python train.py --num_hidden_layers=11 --hidden_size=128 --n_experts=40 --experts_per_token=2 --d_expert=128 --d_shared_expert=0 --hidden_act="swiglu" --moe_layers=[1, 3, 5, 7, 9] --router_score="softmax" --normalize_top_k=false --routed_scale=4.47 --balance_loss=0.0117 --balance_bias=false --router_z_loss=0.0001 --init_std_router=0.0194 --lr_router=0.000556 --num_attention_heads=4 --num_key_value_heads=1 --head_dim=32 --vocab_size=12019 --norm="rmsnorm" --norm_place="pre" --norm_eps=1e-05 --positions="rope" --rope_theta=1980.0 --rope_fraction=1.0 --qk_norm=true --attn_scale=0.177 --tie_word_embeddings=true --parallel_block=false --init="uniform" --init_std_qkv=0.0568 --init_std_o=0.0 --init_std_up=0.0568 --init_std_down=0.0 --optimizer="soap_variant" --learning_rate=0.00938 --lr_mult_qkv=0.4 --lr_mult_up=1.36 --beta1=0.95 --beta2=0.99 --lr_head=0.00966 --warmup_steps=140 --schedule="wsd" --decay_fraction=0.573 --decay_shape="pow" --final_lr_fraction=0.0 --batch_tokens=131072 --max_seq_len=1024 --doc_mask=false --train_tokens=499600000 --max_steps=3812 --dataset="wikipedia_en"
Below are experts of layer 7 (counted from 0) of a mixture-of-experts language model. Rows are named router (the router's row for the expert), gate (a neuron's input weights, with its number), up (a neuron's input weights, with its number), down (a neuron's output weights, with its number) and show model dimensions 0-127. Each number is 500 + 50 x the weight over its row's rms, rounded and kept within 0 to 999. Numbers have three digits each.
After each expert's rows: "gets" lists some tokens that make up at least twice as much of what it gets as of all text; "raises" lists some tokens whose logits its average output raises strongly, later layers aside. This comes from a sample of Wikipedia text that the model never trained on. Tokens count by the router's weight.

# expert 23
router:530594432478537517457466477518507389503510456525470570524583470595533490535430487426496486499489570512467504548530541492493520501443484450496528509526566446449491465500557514496531545527526524483538506531599379489461454462520497526453568435384436506466466500549491543521505445412395438546508405461547605579525507586426522448594467447434577465519493409517485461457495457517495340514530
gate2:560476492462585504486574518537495497498543471486504486603569449600494426414434479475516474416540574477573523538555560538532437515484469519509516480537419566409552536500408515426563486542617477512562542554608498532448541526554514491471539487511385542486507477440548452566475469499552494534479521489416521571456524545454543589550470440469451540508569371469519407498556430456463470512472
up2:449446498478401491473519485587568517541487579497516466542543465465439618444535550460481556472565491413555527519480437509477494572553480440511549473447493555529624544558514446541444522531445558515452455426471526453446464493496500520561543530499481464482552503547521473585600426487589456506481554591507592454446469440478450515610480574479525410538499565526411578473459552541428569461528
down2:503564464407430499522476437458338525541491474453506549550517483469500566382423522525596502525530471488484504452494531471527477436474455458487474541488495464470530550389492550574501551406498465503547524618410562493479440424583487472501509450524515394469588448473451521531482475523517499525529416508532603390450532545452441480531552515540561461533536541381515542475574473493548465494489
gate3:474595499507476532492460510418396538520557437489531528540524557556491419430443478532529458499548517523612489523467495573430525490440467537494567450519533387385539455565563551577549551483534511505488451483568393531511486517469598416525477567505527548446536482426500492452581439574502442533582531571550524419455510453486542467464514446497522512492539440430483494483581578486519438426590
up3:467380516524440515449519504446442536575448478505467410503521484580518478518515497548474484567428476518513516499487626529519506587487472439531497570528494539545486509540529554473508509540593546467547481486503612558500558423453469514572571550441535654520456428504554525550514492503438469498457470584421542529453354579440586489428420486478494564559551511548428517457500459523519464466472
down3:506473556502523557465445470489477456513460388449569431409446542433459380531527517530407493544490520437455471464463480396595545475435542532521523537580544440552509489552527450503411541446466461465495439491496483458525519500418525553446504501533505517415473534461405477457475506445427415470492546421476436522497462543599436410444569524450506576493434477394519554519507510510529530391463
gate4:573463456570458456375463436536499451495494529507497581532626492444571412570419486436509514596525483463428456497549444521514451466513503550510472426451587492513485502514465555543476522449531515523503459534521534441508560523525583575474479406469398517482511511561537494508526424480419457579629511491483609466464557523535446460501448457436513510470469458451552499504512573532520416606564
up4:455573515510527489505574497487472523469465600516575452510527485551511543521550564440559536597487537353446487434419572566438521497423610432439424545473499567397501593499563472448524581396539498539484521566414525497564626445463470518456482567596465473442477485528496474485492591534483500468504415506495541542496531542501556441504515528453474510522520549514547514537493466561534522481564
down4:475510556432423462494510502555517493498476525562462647492442534479465502646370476542511534425476521453471529457386481495521532478440608486498504577518464515493552532544469486455393482444566502488523483494511488473557489424491624584485531454533535462565387504524525418436504553476529505618465534455516424482596505552543524484506476451465540534475557402464535501568537540508494491480472
gate5:376542355434548433526472462496539430517470449518487486534535508556437455509435527523498469472496553409437547531473483516508569449454524447497461514585497463496534559517463471514453485486449438497463463529625471512520548429503457552467523573529562488443488547504491564476507453514477543542448419495487553454700522586434466448537407459570499564464500470549526418428499479487443561466505
up5:413501459455574516474495561370531520449478541513420601499452494476510503544519389443482508546553599485549509547463560480591537447486451559486606474437516637512498534490554462463523457534471463556456496524502514594460630495474527548554540473488524540540567500409566522466538392478520508508435493524539528536580505489456470527569476511490520425503434430491528551514443397454489496496413
down5:553445511419520444534526473601558530462589458508496396521478451564496455481531504441474564469375528581597539515533540487456448606536537486495481518581600469487498417499516505394476480483459552505598461512463495573556537429498488493463477564467549590529544465529561423483492573514617438453480582513575571480469488515481489499518549540438513530447588468531503462512550463489472412461562
gate6:544485435468440533391543494472528483488543461554464474511552460587567553531491427502524575500452497420465488597524495580602478524550534490439590528552444457401501486469466583499506532464540495496498479578516539430488475497467552496476486540468396478528482477471573442503491455459612475514379492434439505544457504554548514480581465430497454505460576482495488581532597461393485368440499
up6:573436522605598480400428622469444446578538549405508519516485506479431540454497435517410513498559490539393492438460513445467527485496512518537425445399472439517561447476509573499471416508564577463448520484567524570500431518575448462434458430572482507502486458496494478492527474503547512514543462535547428491468519493556421584402565513458502441488465539444426526508449486551509428466524
down6:528475484438482456542514430454481521420452504420460564558410499532485453631537509454504531405525462555444568509543520477431530449536578526576602510400467548585430413432488456533501516567498511404554563525438391548496515567516448570530494558412424527448480512545510466495555521448621472535473461498428480457499524550524547454460554481454517480478478558514471471450556461443489494566501
gets: ":", "\n", " by", ")\n", " Born", " Location"
raises: ":", " and", " |", ";", " (", ","

# expert 0
router:473513411442451516527535470507538466481467363442536485500554386539473489461474521489557468452499554522534521589461530564447518466462465512482502538498549444497536453462493497483450535490490475443520496547511484435416540491506499528449575446434438472493530442418455624450603512468493429607534418477505517557573491542509523457545530395404585481512480488524496451376583421560532384533486
gate6:453590452485472461518524469523520460392499566537518445426563499512459521531459506469515466403489575462360513568442508505539496510573524486438496563585544444488556515408528587554549463545521485537501467503544527508458508506445491437436540406572484487564495440465473527614535489449566449548468396495577480489515575539527645529486496490532447496491533472494415438399580484454558522453502
up6:502546481458500556470530526494497485492500521464553421542438479522541496517511571494478460560479569425428490512453503462463483583523560472523491469549562405554546514497471436480478475474521458532602536345529467468484511482419509498584459499521507452484414567603500606479501537454413472474444399491560494547532503496503420435549537455551413530455603670453525457445539565483459518471559
down6:474493420566528542421467561486462569483558521551511483567393559469510495449547550535364502459457480541483402514482562459475496487431593480438523502458494415458482504477536501440548521566491461543631493504419401484510383527425518489503450542446493523434446558529480440475496516451485488484488511477548577537610598492562564489457533503428427525544558524470526526412500442557454506568467
gate7:458571499576490539515584518440504439549549456547507405538493420541427520474432535484492457508503473453575455515524446541499555519443531481453539499542496473495497597447556510586564579591474503517476549357516508507443456568433497488448440489445433425471562534465511566535514467496471471527488518613470529381455545522529535593426438482556594430484509458540467523544532479559474407525406
up7:446513476436454531483471420527454462531463438544528445556467544487454501544482465505544463400524435520505479479524505446433397497547501539403518446460496533498530458435559415512598486505550564505497485502541541489637482549493527467482472467484482503444598422490465636434486436524489530501395540593450472503667469492465466472468494510563466360486486492604494497557471473557480477500520
down7:478528403463454470475543485424425422482509521518380505589448437574523598552469433456637481552491505509550445496542456541488467465430504447542514483472406480635497475509510543575527548484518431545477523505467480481432417628466538518431472441517516549569540424520539484422428461425484467631450541508499544506463503474477489553516487524555566470523511488479533413472457549504453499491541
gate8:553509506453417581501550453541517554463491475498589586514477507435546578525543419503490543424500493492440538499490495444434546504439523444440571515486565516554465519427535477470461560538407551498472466567505476488478606495463489569522461377489401560451372493451523470512573455489397446567484526545475423413495526412578530538493491470412544479476520470501476491454539367507439488505471
up8:595454567491489442503480482564517504557545456456565583470444548526530496532402588422502428444476351496539454484579560437548548429451452516439495463503466518476430506563489572476516525485561471528508381445539675505479495492518516530527549437451486456525466475489468469579442549478571490485515533555530477523437489516470481502492483519607424500533480442480561513525429572396563468502505
down8:477508467495511517512596413585550473541435457416480486527469474425560496454520390525407437504480515499438472468469544589556446539496455529454480507488630506517406512601430578481554585386449553485549519409498486527468427560466505536452491474475445558473533538434521568505490435528528492435421495550551480504522567548488451448504502528521463510448450509446576507559486527547504367449441
gate9:504498439460516554514476469520430501549524530530587428431580503503523537512507521451481506511415452492574425531529528536460491493485489515435495408540532566578502494498499581452556495462439370585508430489524503462499488517477455525440578534535409569485659448462534597442602418533496471436487469545556499487519512442506527383520479391443504427516449447568464495517571463440560479512529
up9:532562512527558444546500410450461575480544476610452547408519543477476462604501512437505525514507441478592488504562602586426608539552433577525598538578481495529549492495498526563529549520534469455506465529475535579554529549489485548481458503492530438587508530460468577534501489532499547545563439410463593563573487515588514466535471432480447489566551538599547526487517494545500478395503
down9:567351493419481520495544510483515407454514601520438483490511448518442454411523529434454535481541437556443494534512496455494491467433480544505489491559515439426497493469543566516580402471604452487462442546459528459492572453500486542444532551540470480461407464483423457521581465508542580474599570462423410514481414468492504541485503506526436554593436379568521544466484444523549506498515
gate10:509533525494564530539466479493525443525456478417573376469590486565609554428497548484532476408428545446519501505449490527493572500542490338573418456507523495511457599528579441504402557484489492500476534467414604515435436500493491545476482534529434486529535511517520519504516484482438518577490503601537569463602549596523484427510424516455527563500388510448465470520513489499463510487497
up10:498451521521490472542668503510451602520547575452489632469512494530445559590440545510490542459423545541456595605543478498550521436420475561573577521577455501516493533482467571449482479511537549589512505490519515548465496510577549467549500549579517582457544471492504437481507520577463482480540451586501423579511528525444540478558602447450472516509494453508574512482574506478531503594509
down10:487483505478457419501476544456500523504467506428537563414539515497442489473551518516568498573522501576482540508551481514439379463461512596564425404603443459483517621499447501417484484465540452579520530423462476532439507506572607554557520479420510497504515506451579452478460482576479480498469436452565509461491501437447488616544495486513631486424430472556479519492465503542418602487481
gets: "%", "\"", ")", "4", "6", "3"
raises: " |", " (", "/", " and", ",", "\n"

# expert 4
router:578531446507558518516513476516542462497468527519605556526543462557477563541537472496533421476565489529465551556470506568533550492512515483399426548532504458488470497507581516415365521475536527500491550528430456438503466569553547518463511380390510530559605507518617514481535565544504411457619526563476490606516442498509464429602481484514564465431559471500428504498517508537575477509554
gate14:498485563494461484546464427521492581438474558420500460612504522589423560575468557481564506497510555536511467533390590430558521534573541580420558622551461522516528491535501466459522583466580389484494536520512482348431489538482473535463578473396561535464546468465506500493558565409531482553535448480547545434506576511586491474500529423476508501463473500466485487542483490465506494514517
up14:468423524513485554473514516500551463539505409563544548439537586458513482471535576495567543552510491516577494492480525500522512501411492560576502572513480498536433528579518426514594551626500487412473581518526444490553375532459492429490540492494579503475579534547594444537477453490508500426460560540448476492545496539530490460350448476513610417511551455439454428541544502590468480473485
down14:513532564547523514477449514480531589457418572407508577564474522562483431467516476497561444490438496518450515585558510503534445513497557583538524475517447498557547405480457544460406520454520520533458431512508505433445522428554549490562507488489403450414529536566484561445447504434502538545455626480557524553541481545456534458483525554456389463532369417498546435503541462511621485509496
gate15:456588515570555326506447534522499534468597480503501599543463523515496495531501486501419391453466467462528563534510531508497485479462399498484552464517405487496514568566494520471469499538541500492520482460456484382532513536477518467543517501528433514535521537497512504511621490463541460408576519532472606471491420508376555428517449572525587483503526516488484552524612509451507456409599
up15:539555455480520472530529531439485524478540478498475561442391476449481450521492430550505602599563480567495450463514560467527434404458461529517442539503395468407522505483580424524514505460489453469457472564499511491449481536422476521491537431537530505468503526456478497273474523454471532525457510514557519436537427426527577485527502527493550513402568523518583522457512514484425534488620
down15:464510565555524435467502404551474541572535499561593529524550511522557513544455487434394429505464417477516426547494455548421488479546529503497470426555523488565487523473495481492511544459512506500519522458575491476492456472477469489545446469498514505505518451565552378510412447326525461413476480515541512525442543580447522522451499505569571536656465416455470571511552426456486399506493
gate16:497556393530541522517530479503413524563520537538528484517628499589564520426612562546418473564507557488468536525450447459424501432532492448391339543485512580448527509522519499485401567567524454579452438573556478421539416452543499492512488490508503523449553499533495493454508568527484430496502511525549465489462493594490576445455490541587510521461549500528444562508538422498469486501551
up16:492563438495555627442562565458530440512564489447535506564488467503598593479482460449490537448599519524502554511586484508541474537565453454475450514467480466455556435550535443442452508488432484519430530499397485570550613454529433553494595531528547473498533459488545498678518559495513475562516509592512486415537492432548484543482463513509512561506520460564532517558562515590477475441524
down16:413468536525462446557478541510494497491454487426457497555525549575479443510564509509508494565522537486456466518417457463484404532610486515514452558502567511510541555594533570478356553480527612509475559536524585482474447571485471576513448427481551530506436462620519489567511497500445420508531445455563546400430519517473547443505530488541517518593563475456517581547483573552543492475393
gate17:402504515579561500546550511576625488506527493556624548519518381480518489565566511511532435476518546496551503491507533498559461527524519565481550447558380443430449538515509580491461534525484510494544429525501500487431445456504479501488503407468502470480413504403526556466491488560561429491556522498430633558584488497491408466557510525487586459605397537482524533535506485551544528477555
up17:531478496458489513431479513504367475541584386450527605524511455527566442568529470563457468579475513479513494451535432475431495649464539508599472436479526582518538415519568492555511461532520472526426470470561558462473462570453456555418495562470561444517542523522526531531503439493383547516498404440542527406493502484527469532466518429495457532422560458552496400494539542479458478528513
down17:549525487453471532423484535547495431431475495496502528484573558440567527488430538462506434493461475466461429491461480606389467475462481536468568563417533554429551585549475469504491561484520413480537470587507518578468490398408500514539450489479447501423482515463444541482562456406432384381479452575610482454477430456498539514504472409499505504516564535486522448459456476566461491562458
gate18:528529420466533504540508431461468453451448504562515512510496472609527474505520561499564401486564395562457462521528467475501600476507467564453427542503494475457500593478485468465474465572526540558551530477460556543472568533455539425395498432528644405543477509426466505369529466583523418421454528558543508515498526499501512524605521547582472494465519422530474492477432519429523534471575
up18:452419517445428448384488530468481402524551503460592441540467452457505513533391559532601451603509510530512448474548494489500481427432554549413540442542420455595451444520550455506539499480519488474523537517554466513484457599481433447464519501471523413413482548521533496594475480516528466581458571496543534554552599550504503456550512449431525540444555518452507500489596468515494496599563
down18:558549514530483425549534436469483473503519476439584389453541449537576518559485561518474533356483536536524492506538480535543525484532551482514538475543486530530401431379541532519543522455589474462483478433448494505533405535533468539590507523496536424497544558486468522526389575475563518495540562560516522526505549420506417467435541462533452409564556585566517614511452459417482495513563
gets: ".", ".\n\n", " c", " l", ".\n", " st"
raises: " In", " His", " These", " Many", " He", " There"

# expert 37
router:521554477539563614576508453502553465541493448523525559481536434507393501548570499434418506424501455506413501532460483504576526455485530344495541486516552431476471554591502497445417557574516560467508494542526502521435521589584529512531559489497481476473542469430439549520517457446437322490544521565494545558545467524552446454494525457465501523416557491485483442458523467427512490466576
gate9:544463430425525558569443558473487510517473571494517429525560455546570467570514454398494477432499534491540491440465549519648566494522405483457471601507578483434532513554536481498523531555516488526434489595490522478542607451479462434455504414534488461415479447499526505467490431449529428416496401538491495575508490547467528388487495497428409548492511553530499398484472435561512559464508
up9:501472410475440509519429535554476451418524538570524491472579453562493548535486563620531516462520486468522443491429557551567557456553482386405462501553371393454544528447423507528501482519546589497506498531464508444567471496451539505510489531488432386561489544502445563469449484464518531414588429528497494445443440495510474556539549416508452568504393549484579490489466458527548523475500
down9:501496438444560620487510447416462529434508496491507464518417512429431540555553503429469463475586472538393437455479475535498477541497486401576522574490579458458521511487388401510517475571477508522519562482432582518474563484431545593498465532592522494461551549595444527495570443484523469446524531582487487508503530463534545411514497454512476530484435480596403408448503490526540577458494
gate10:466569458486587477500473590592485402483444519447535595501522467540492528426530451565442538411488483502477517502482579524527449401507469447613484560500558501487476503492465465456505531456498488502410415582565484514504467470602460522470498540502506461509555416502512428542514532365521512493531505617529553510422379461576573551500482527439488556452506498568466498611489436453466448503475
up10:484551490564567512387535518579614449494511386466494522592460529413481543421532485501557458525516569522445534502484462452518478416498507469468572535484470555509519559526491524609506399456534486460499444431439515518471519470579465527410555557537557524463473525375518502489502544545564489573541588441532494467545534397558499496447573489437514555485437478519531418503531411589492430492518
down10:489647586567423546529484400458500529422515529490448430467497448459590519485509488411565503496542499563541576480469444438505469542480575490437535505490495548484576529563480553597489453452457465513523537538416551478519544473552434452497463520478552539466461539513521544471459537433413583555512506468408455604558544571409561472525533470551378502491521467537499453470489470553444460437566
gate11:414473433565447528503565413458554453433461455494494512541448483566514564490498519383470482506520514453483433514448454550551519551541526502427535445493544500497506606415486542396521485438462514564519446465513390437457474440544517454529483564432522542518503539427362469463471479494544456481392406553520409532558463508550521510556587473499500491517564455519563561572505511479612502510573
up11:545479432515513423455572539477499589513534452528523499562387580572605474484410568498522541536467551519501448495503461445408471493537577498492494493449462521530617361523613433586572541529529455471506508525472468492528530620487486480529568446554467484475507510472582462474499486570460460477569461433504504519505543566552507507520501555437549509589529581488496518372557480550527466546527
down11:409480576459528514483491482521573529475562403466529478497537558494517567458547571575531496556572406523486439540531518461545579526505500563521574475574471465534485575490505471456522388465384441522472577453436459472460508561468524474411463474409453548519539494497466607421467429466464527504499375473525578511419527456520459588557439529511447504520538463588510497565523460451517562526427
gate12:553531542454617539388498460502465477513470503538519510472449492478514529518489603499474492438571502470497473518566446456550571522465484489529566519521510438458488409530409486464441507410577552456549504508565487512473615502550569455473561507480455451461480406397485521555520476470426436484602477538554632464552478533410413499487499577516453432524517495553542495478508503541632564422514
up12:434445550520538531466516465453471468546473506509499511425450518503467597511559478445496474492493482458434540567510516553620633466509597539468484404536538411447491448528526511572497540453524438479592439490537457461522444536412525478507449602451411446487404516468518512513456431542544497498480566530505477452593572524473450549485373446457470540487448454463511485523562502584612567481542
down12:585491443498520524539489513541432561580460390415524559539389502524525509615547542528464554538506496595527611501534539511599472568500518562571457468512610514445542493542523538376423488417419525613554476464446531373501480483501400493515488520528466571490446549550513445457485461514548410510528511473495495526498528474473470578574549479468459510540482539567527492499509484485516494522560
gate13:420536471464531605536546547450551480503515460429532558564572469484439486573554533493406450510554412552471438579459510443506561428596535480559652469531521493497547500555437460526489530495439547569424543580510454599581493492498489479509481490483499526436582552526483533410506441510408492560491477482504523611527466603511473490451497481521538436451469555499595474442560470538480513500440
up13:471494489566508501497520514528388462524458441541566413586381447474485403519526528438432561462511478513494465526458502554482533460555493516523401470598494500501476484548539488519426580504450501392524544542433549524502571482482489517471486540465476443515632577442458507532500397528501534472473452455516458374484510581537423517490512511547589498416635483524500549501541577415453480529514
down13:530389520521555501489515577467453542517431470598489537474503560448445511533403521559514463494514512476520612481483488546465445565475478551383534503535398408423490397471481449495529419428479575606502429535534497589439527570483496469514524602511517490506481508497376547458519425532576395562518484504605568503470450531514483493547404527476465503457543453483482509525494518545547461499524
gets: " (", " \"", "o", "e", "i", " ex"
raises: "s", "c", "d", "j", "ord", "ac"

# expert 1
router:569609419479560503508485489525441488518539505474505579535484420478465514540543477478535395473557530422494532454393554524513590456501540389404489567476554434433434462481544469466500550553560509526442545580484519460445500600529528464533531456505481494592576428526488511456467524556507490523516489550545510510565391564413561439521546392480560474430573514581496487522514503564595498531513
gate8:457523401455535583504386548487543482491425517565520458450452465598557543537459510462521525560588425409508527517470516512558511522528610442445495527547453516510527539440597451461441491545476521491460523543498511514449436473528505416563463526465517493576406583425532453510624505559568419459520527496509537520452428495482564473571438484514520510568512573537620489579511465507589502451512
up8:450495383481531626462535528554555565479490510459555572556475541496499478419539419464477511482467569442415516423439504389458479499520445522476475510538506565492585524505599511507537411575538475488440461573497513529545475518609541570530631566501469548490500456498564479436494462592563445481493491471588511481522514518547450574575449443446472560505476438524547415452552482481531521550448
down8:504543428497455549513520526568501422515488480505473444497500585420449521463445480556522510457465464556474492473546540515547488489515528571435525508446551611433519560464378551454464441455469513490503357484562495548447462399520476580467534505538472517450516473502439495480504577477509383386553500517551699540540463499489509484532491401563489555491481481441426594500505492514465484472540
gate9:467570482498523561558368525467476493605540552568424512536598467470458521506555492532473440529526490406563567514490530481537473492610553455392557456490434555459528551389493480479508472539564520464475486487574409588504480534478496453435522477486554556517544605554414538551540514489551507563506445517552597513512458546477475424469517457541498426473538573603540503418496483503556499567531
up9:481572442428509488458445542502497593546486454515438556541476551505533495524501528585382474533467481420474530538594407521484521506550550561478566488434599538557456533490459536530422406425509605514510433475527484447506499456514501518450498460512470461554541474457426454414509512428475466468389497543470468459499346462473485515499514478534623577484443555445549567460553489542541471436552
down9:481527457581494506548521512557498485520554556469461546469554475475434529485500495333446504500446509463485436435530449518423483448518532624456605420447505501508554532438531511567395534369531483542452494570572471520575542459510539502497373536520459543565487426517395436565425519494491499552577454556552474537526439449408506542529487485515469528521522460442493488411531452499519482470548
gate10:486526477420550515492504474448420576409549533433473395564527463480478489516531423341477536452544483410446531450441498525535494518558578565471513467498482524463472544497489538476538431435537537514441491548448549433517516485557534475530609478491470547489471416447521490561421530446512483559456553478528523556555578525471482534530457356396565519394556453504485537545553478588543485559500
up10:438526501484489433550550533521523392590570538482494466519510542500522539612495478494556505598449664464375485423526438550466472527501449543461494527504433436468568571535583537493528475581481538477543466469469557572532476493460548525465521531408516496467481443482465544543558483555465362494495495553499423548499483491540511634477515440490480573499500392550445552535531484534466541550500
down10:480524487528496507480477485528409455493437530469540618490501563601523535524616533471542466510513443423533514540510468377409494370551424498553487515408525579537446470579582487552526456456482510366511462501510537482448469509468493514519566540543458491626488548473484476484559430565484474552525536462474544502526554612549559525491516561418525411506562574444497543532473511446473484460515
gate11:539580470573483504508492383383540503534499461453489499558457457472596446501466437512511468467449664524500499464391527453492519471564483508474526477565504496528492464478449605389480488512510451521517521556509503583524534471509540482534571529450498521548628439609553484490534470590523516564581413465472492407595494542475526398466507395502516505457499492567527464515577486463498505499491
up11:430496454465496524465504534443512459564574503564506429403430520474553520490561507456458541534460523470521478607494436488408458467518531507482487480443464556500568573516469504528370540544523589458547515509580459483483526510614548604450554542583476551478514549522463568483596543585558461383482421514528497549523494457507530574466510448543407525451474533514488465403478493527389494521413
down11:543507495366544484537502500550437489541526431455569455488486401481470572453529471481437458492487546522529540480531559626512513577604511495423561543487456526508556449553515571449582542581434578545525591568494618494490496503495513472493493565568511542566487476444538538518496505521443485544511536442493504503547468536444516496561428548483470585429513479566436367463536507579587530494583
gate12:401503468568472567539447547482503478575534444545540530472487400532414505489490481452564476523617544459488471461436454448524451472518604588500506589487533517427438471476521485496560464549453606496423474470471493489374502529517569488519528448463493565550516542406559518417506487550631416506528529584533469523537463566441484494431554508492530534452434493502427471514471386556523473454475
up12:628472527502543480503516542504571506460470565494465437456547426458494547570372465509500489506435470494517527555455445543508483514566544517538417496510525467498534436504571572604513555528508426542594521541431495514443506483598484594541410458551543543551477466536538531515465530430518528486491505436547408497502468444517477531426503416457470447586397495489521392573519591389513469463448
down12:547481463415556465579554556548544613509548559592520473437471470398536477473530494580509489507518466509484519512526497507431499446463536551541489426485388477445472370488431462445513521452491459596510513494528434495559536518492502436549529513549551510426589494531536542558574458429509482467531479450380520546498413460499462490472476380447388456438503464496516418551418450455447493473519
gets: " \"", " (", " d", "'", " H", " t"
raises: "it", "a", "S", "ist", "M", "am"

# expert 17
router:537476405489495501546511437551534428452483382473574519521539424558455529523510469445453426484609469473406540584491570527510537423504487414440485514587549417459486515483543487489515490581470538518503530504520410534508564524501560512457499417383438542511572457488486598517523503479430499478607523527609516534497538605441504496588456500470508443464511442586430413483529520486503443525514
gate4:436479465478467484523477489496501532488423506491403446501586386600501438470436557478514470457489522482504474428536463564421562492580529498629534455559470554491505500466513579513391527610439332505473499481546446497520510445519549473585501489467543528478497483509341571493533569528507440497511479491481463529421506502490482452511485493555413517489508469568583410404467469481536485486485
up4:498471461386480474537492496441571466454462462475458429494574459440493480507576505486522469494464552594533469533483540478440538580485496526465443384467520603505550499449522477530470492452475559611542554515558543415523480535443481596481529539450373508567575535491518503480490578611476404501542533544539431457496511563418499534543496604451538533545516467514413477529397450459571507547449
down4:497466465450511462492438454526506527410611466386468513494469511476578500552527569460552461562512490477482437558536455419446535498498518533514533467482563474494557475545431433431447497486502469362483494470485530529600404391527591521471521544430449466505516386443550503524582408546461549472447499459431502483486607512557447518464559528568447503504571497614442455520436477479529492537463
gate5:370551517487372514557502457483497524553483520487477593518452480489435504574414487455503494526489578559547527597497534483512560470517503502500467486574537461510451489503519494526475460530546529547504545434590454489503494543520554502508616573469426539484372564571604636506520485459466442575566514491577516516496388553484448527549454530532545412530468513508414487455452407513441461481511
up5:550496631559507490500534494457554498509532475452530440571485509574463587550415482456490454639589518424552525532465506502527523462564449564471403412543444565524484398500492586417502474528571482522508484576566477522513500468393501572581537527420403451455553475489485513462478527492446523525461509599477475562507498551521463466550528576517495478495479521497521531435551498576544431589426
down5:560585511473495556578508491538475526439531472622442564518521435493512472576468508489500429484460498454494482489492551459452452517626523414446537631529492571477573511468503482567472466462514513491582478455463414540555537475542587578455499493569543465518508484401477489454566514559408452531489420560489506505527445542498520617483563588451478472546383455519510554427419448487479531522563
gate6:455454457461517439644549490511480451496438559513513576454527447599462537478535444549486613490552530415501510560482483540566479460528490484538460578433487539411436547425554504451505530444475559601503431483562482544403452450438443527429464471424479497611451542524476484502532554459494509464542476485478585460544456480430567493537577503496433544504537500593447455505407519426504428535475
up6:516486456580527495434657521447494483435432427533461500582381457477511477554558524485471407570472503586478554428468520439536593404483462482505490568499508545508478509544522519587553513605521520500481502489545472498534607507524557541547540450501460578444468567483525471483554485494484510474454444525503461428493395525562477492437515543387396502474469436425542499489577475586532537481473
down6:419480554480429513466425520478496449437503494521449534492512498539404504482562467492481466492494434430432388576417403430537500447502508423521509416413518549508482530532527471533541443398452513464500513488470387574559447500468439527473455515484498448629449424445493516553507468471452520574516522559476544471555469508507452490493556495447423622469420479617447458514403481453466456520538
gate7:503556487472552376465550503491471521445418447542439420478525514552443465523510453375512535457409478359502490494402572532578449555552440513526475575556481454509484417532547541512576488418529441487586586544448458528499573513543521554570516523431493568491509470421443502559500554411427482423448554508558445553534524530550467468507541447530498553474501549558434446460507462480487507478469
up7:497546443489531486532480541465565448482442484550464533513453544555539411580457418428461523525475547594519476518527505424528556560501514442488555510423518492552468500580477461484528366460448567594497450596520508458487487486495449458459543522514556432551473503450465455483533440516451491418376454418523513487526444615425411428458461544582522485535481591534528489522386400487484528481503
down7:443550524478481364561495554449477411373389491553450470470512522575512502480573481517445559519474472522496519457483455530459509481564510588477541467491488554642566510537614477481445532539537457347507504562489463493469582476554504550494494586539452551495505476524622461499527424516525457468531479498446499469508499558486530562443463526493475496514539554591637504511525480550479571511501
gate8:406435458429485510525516565576501472512637542465536488494495456476497525482390502473419551598466524535470537490430524522499478448549508508501438510456468442543471561480478457494520491509552516543558431472475512461503535403453530475525457482431441450478534466591509537554511432474499563437611488594482567550549473522418577510520504485532470489511425455500474473424553499446548346390616
up8:542476549526578470481574464438502535589466501572464523490506579545515491573525501512472490489567453427404486517510503558493465514494615546465577573491550493474567529450463432441456560472493510508552499471518547345529502467505521465508461548529542552517422505416400508472334525464468466477351514472425484530528485490516493572603448513543614498435500475560503526515552507467501460536458
down8:453556573449541461502512517421512582457495561510587453578482486527432537528509476512524483514510442499510508475432499489540525589475466546455584516443549413491517379534440509500604532503424572550402575517519469508587469532467407508474466503475555474568400482502541567472457486547616479499546428578570525515531517467461500464481564480601381428488544438489479422497475587576484485491497
gets: "\n", " |\n", ".\n\n", "\n\n", ")\n", "."
raises: "-", "===", "|", "==", "Pl", "In"